Weights of a small mixture-of-experts language model, trained from scratch on English Wikipedia: a softmax router, 443M tokens.
Below are experts of layer 9 (counted from 0) of a mixture-of-experts language model. Rows are named router (the router's row for the expert), up (a neuron's input weights, with its number) and show model dimensions 0-223. Each number is 128 + 24 x the weight over its row's rms, rounded and kept within 0 to 255. Numbers have three digits each.
After each expert's rows: "gets" lists some tokens that make up at least twice as much of what it gets as of all text. This comes from a sample of Wikipedia text that the model never trained on. Tokens count by the router's weight.

# expert 44
router:136110154152119163132169152131160092145143124137109125137158105125162109122116170161143079134145147146157108110118105117122112153131135156122166149144154151155106150146148108131120111153126113143118083141135137168148132140134140110155167093148110099116158090142169150120118142150138104135115086136146074111136136117156135105113095113169116143078104163114172160148132102103121118114102116167156182119178130144171122114114122114099149086159121102111118139079122143124147109117142081129111114091160134135113119090101147174114146138153153168095152130104150145096165154097121121085158132141112080107179086133112145088092130141103135105147130111084130164121140165126122134144138
up0:101122101137126123140092172136163094126130111119110108112129119099127156131103097144132156123101115129107136114075138124121103094168091205100139162128139148132131124132129149100129173136130118153135156134133121141146138117144116120137079135111127141144102141139076161155187161131182148114127148158126133157140116148108156131146182149122104127147075125111096138088118168138122119141146155105131142080101134126120101137123131124087153105120100138153134152111092130123136130119112125172125138150135122121150154148110121128165145153127126146101184112120098076161148134064131118109102150104096135132123126112145134179071117138094147127138065127075159075111129140111149123149094
gets: " H", " B", " M", " K", " C", " P"

# expert 79
router:135104156177119165118148132143145106174165140136122136135129129114140147086142122157098089148181154162130104097109127150120106153125155143089139147134136150125110133134152060151133126125151140147136108136111066125131155139143132109186156104109097129155158141134148126115129173161134134123117092134164106108118127104145146134133091097121087130104151116113155153148147127157103094123124108123133150130136137127156122122098106136134161110160133116123122104126083161120153155137168110139102143111128121139119187089079122170061165162163148169115166117124168143130150151127125116091130138158113097095139085091128166107105152146093131130131127122137115190101103166136120141165133
up0:138080142094110107125147125097131145127133151140111136102155117133102121151119126147103130081167149130126153107120123138131159160094155140112144177153117130188066151147120092143081143160175107166110111129129075144104142129112159134143116092087084140103132130134125149084129124148188096090174161143154105125136122146124167133120122076098112167093130127132133142142135136142092103062164145137099139135140116120142105128086135104148131101103121133147132121113122111110181124123122101131166173114154113131129122112102129145117137153130129160120173068108157148093114123156123142133113134125133140094089166165117103151142177117137138139111116121117129146120134088076116128142139
gets: "0", "A", ":", "S", "I", "P"

# expert 90
router:161110165121122152124131178143144097162150122131122118117121130108127150100146136142109081132110109154150132104122103119139106148143171160117115160135128160147107123162154106106115113125163119135077113132133091131166119129170175129157130117125126136131135139147123149123111131138146125122124108166129108125138085090146158112114113135120114232132120151105142157158129124119120097089123106139134152116144117171166100105110088135100130068138149128118123136124102153111170124120153094126149127093177103153155130139105160152107156140139146154102135107102202152114152135103093142079130159126120127114121101069090148102081135142126108134108086110091111153115137167139152135149166
up0:120103123116142170113165146111148111165140143097157140111182137123135144153152156164135117155131142135131100111123114091111078122153106112144137123144082122120140171146152092143107123151089095077117096109155128169142136090110126124123102123079143103116134096138140140110162143093141145108114116118137114134147105057109135160182133120153134134143106184110124137177134120139112137119082131159122129142140153131115139126115117093173132095152144088146111161154156115146155153155137134163151138145105091112137118090115139145140149133110120123115175126142137165101080124075109137144178120108111151114119139094169121150107115161122137147144127094209120107104120126104139165134113
gets: "==", " and", "===", "\n", "C", " c"

# expert 74
router:163076155138114156122138179121139152150151116151109094134158130113143158124135132137109092112128150159151097089125096104172142151102148149096161138129126184132101148165143110126121095152151130138126108172133150126144111155162134118173138135095089143152147113154130157115114131153167110113125093167130123115101129133145157120140124094150114193138127163094144151146154114110132115117136097127127152116144096117151104122126112151096105094156142125133125113091112144110188137187126098147136148115141148138155157090090144146105163115141126151134164123120182109079136123097102129058101149132090132119145110123130163096105146155097134111119104118133095155111124130172143111137179
up0:178132132123129106119155102124103084138144086129088152140103155070126150120142116132121119130109146123139132140086131156146082097104166170086146149145136145142126113162119125117125140140113171133097129114142118116145101113162191114125097110164160131120102143133119159089089142145147107136124104132100109086152116082154158105177145174086115175165101128165131122155160138130125115120130125094127123084150125113138152129162135149101144108145153117094132141082089135109128078113172146128173119139144165116102118186119103143129139124140090160126132159110107102112104078130114143139128122137132116121117101140105160108132158146093100162108096102128100138175163135146131108130128
gets: "A", "C", "E", " E", "H", "S"

# expert 31
router:156127156198086163129148155157141110181171121144087111135136128124143155128143172160123092145125152169165140115112086146137104156135163160139177142134139125119102138115140089154116109173150122118086083160134118130174129119142147129153134077122100112161133137142136111112130154198137089085119117144179144123135104113151143123155113109122107151120095142127120147128127120116129094084152085115173138129117118129155122097131094125141160109161151124112123109089103151115172123137122121093102100113143134150125199111110152165116144123147151131136145097112139160113144176107107145095128125143098126103114101120078170107120147150128126112147099142129137140106104132120132142159117
up0:146067142152160149145125167137147123137127128166129122105115161096105130099147126089086141177137103106135132136133105128102147135146104154145110120126179126118119123140113152153169148119090111149131112137163123053149122133159145139187169124112096082142153133149105132113121136174166138112139132093160123134091100157110135111161114110118138121134105107132127103168134125123142056095136132118146135119109187122103116140118092122161153148168148149163118129136143121149138081145127072124104138124173166168097141144119158159110149151133168137114111083157123148140122118147131083135090086111100165109102149115096159151129122137124144115157109142120113134119134134146159104122095
gets: "am", "2", "u", " Gu", "im", " long"

# expert 6
router:173113154137134142136112131109145095154134133143120130103155091090143115123158129143138127115156133191151097116106114130138077141154163146130161129165133156113124137142157079116116107125170156113118111142162111127177128144148131120150140103134092119138174126156154108113168129155141113118148132198135121110103146101139151115136120128146090134099104141129130155153137110142105109116076087149143158096109111145164112072123102176109158117142149135085095141136095148098167106189142130115134104115159143194149149103096137149078118116132136127096144116124135135104177125122098121092142145164103107112146114136133161103099160129100101120139091126124103169089136135135160140133109
up0:132178164123143135110152095090162112163160105162137142160135153101135100136115117108147099128085139167146108130146104123159143127169144138081171106118134101164126121123121148135105139084094151096133104125169117144136057180138127122173124164158083139129129150158163134117124188102121139089087143128164128156127165146102162146182163136140134110071146112121113142133150158104154074123151105114122128096140105146110148106121145160105106115136154152096133140118155091113105120103113130117131172128122136131131145127126126138097127117145150114100139141115120107164168134137111108124083123104114146089136122145159138154144093121109104133150065112112130142093121107122093120128113
gets: " ", "th", "k", "z", " G", " J"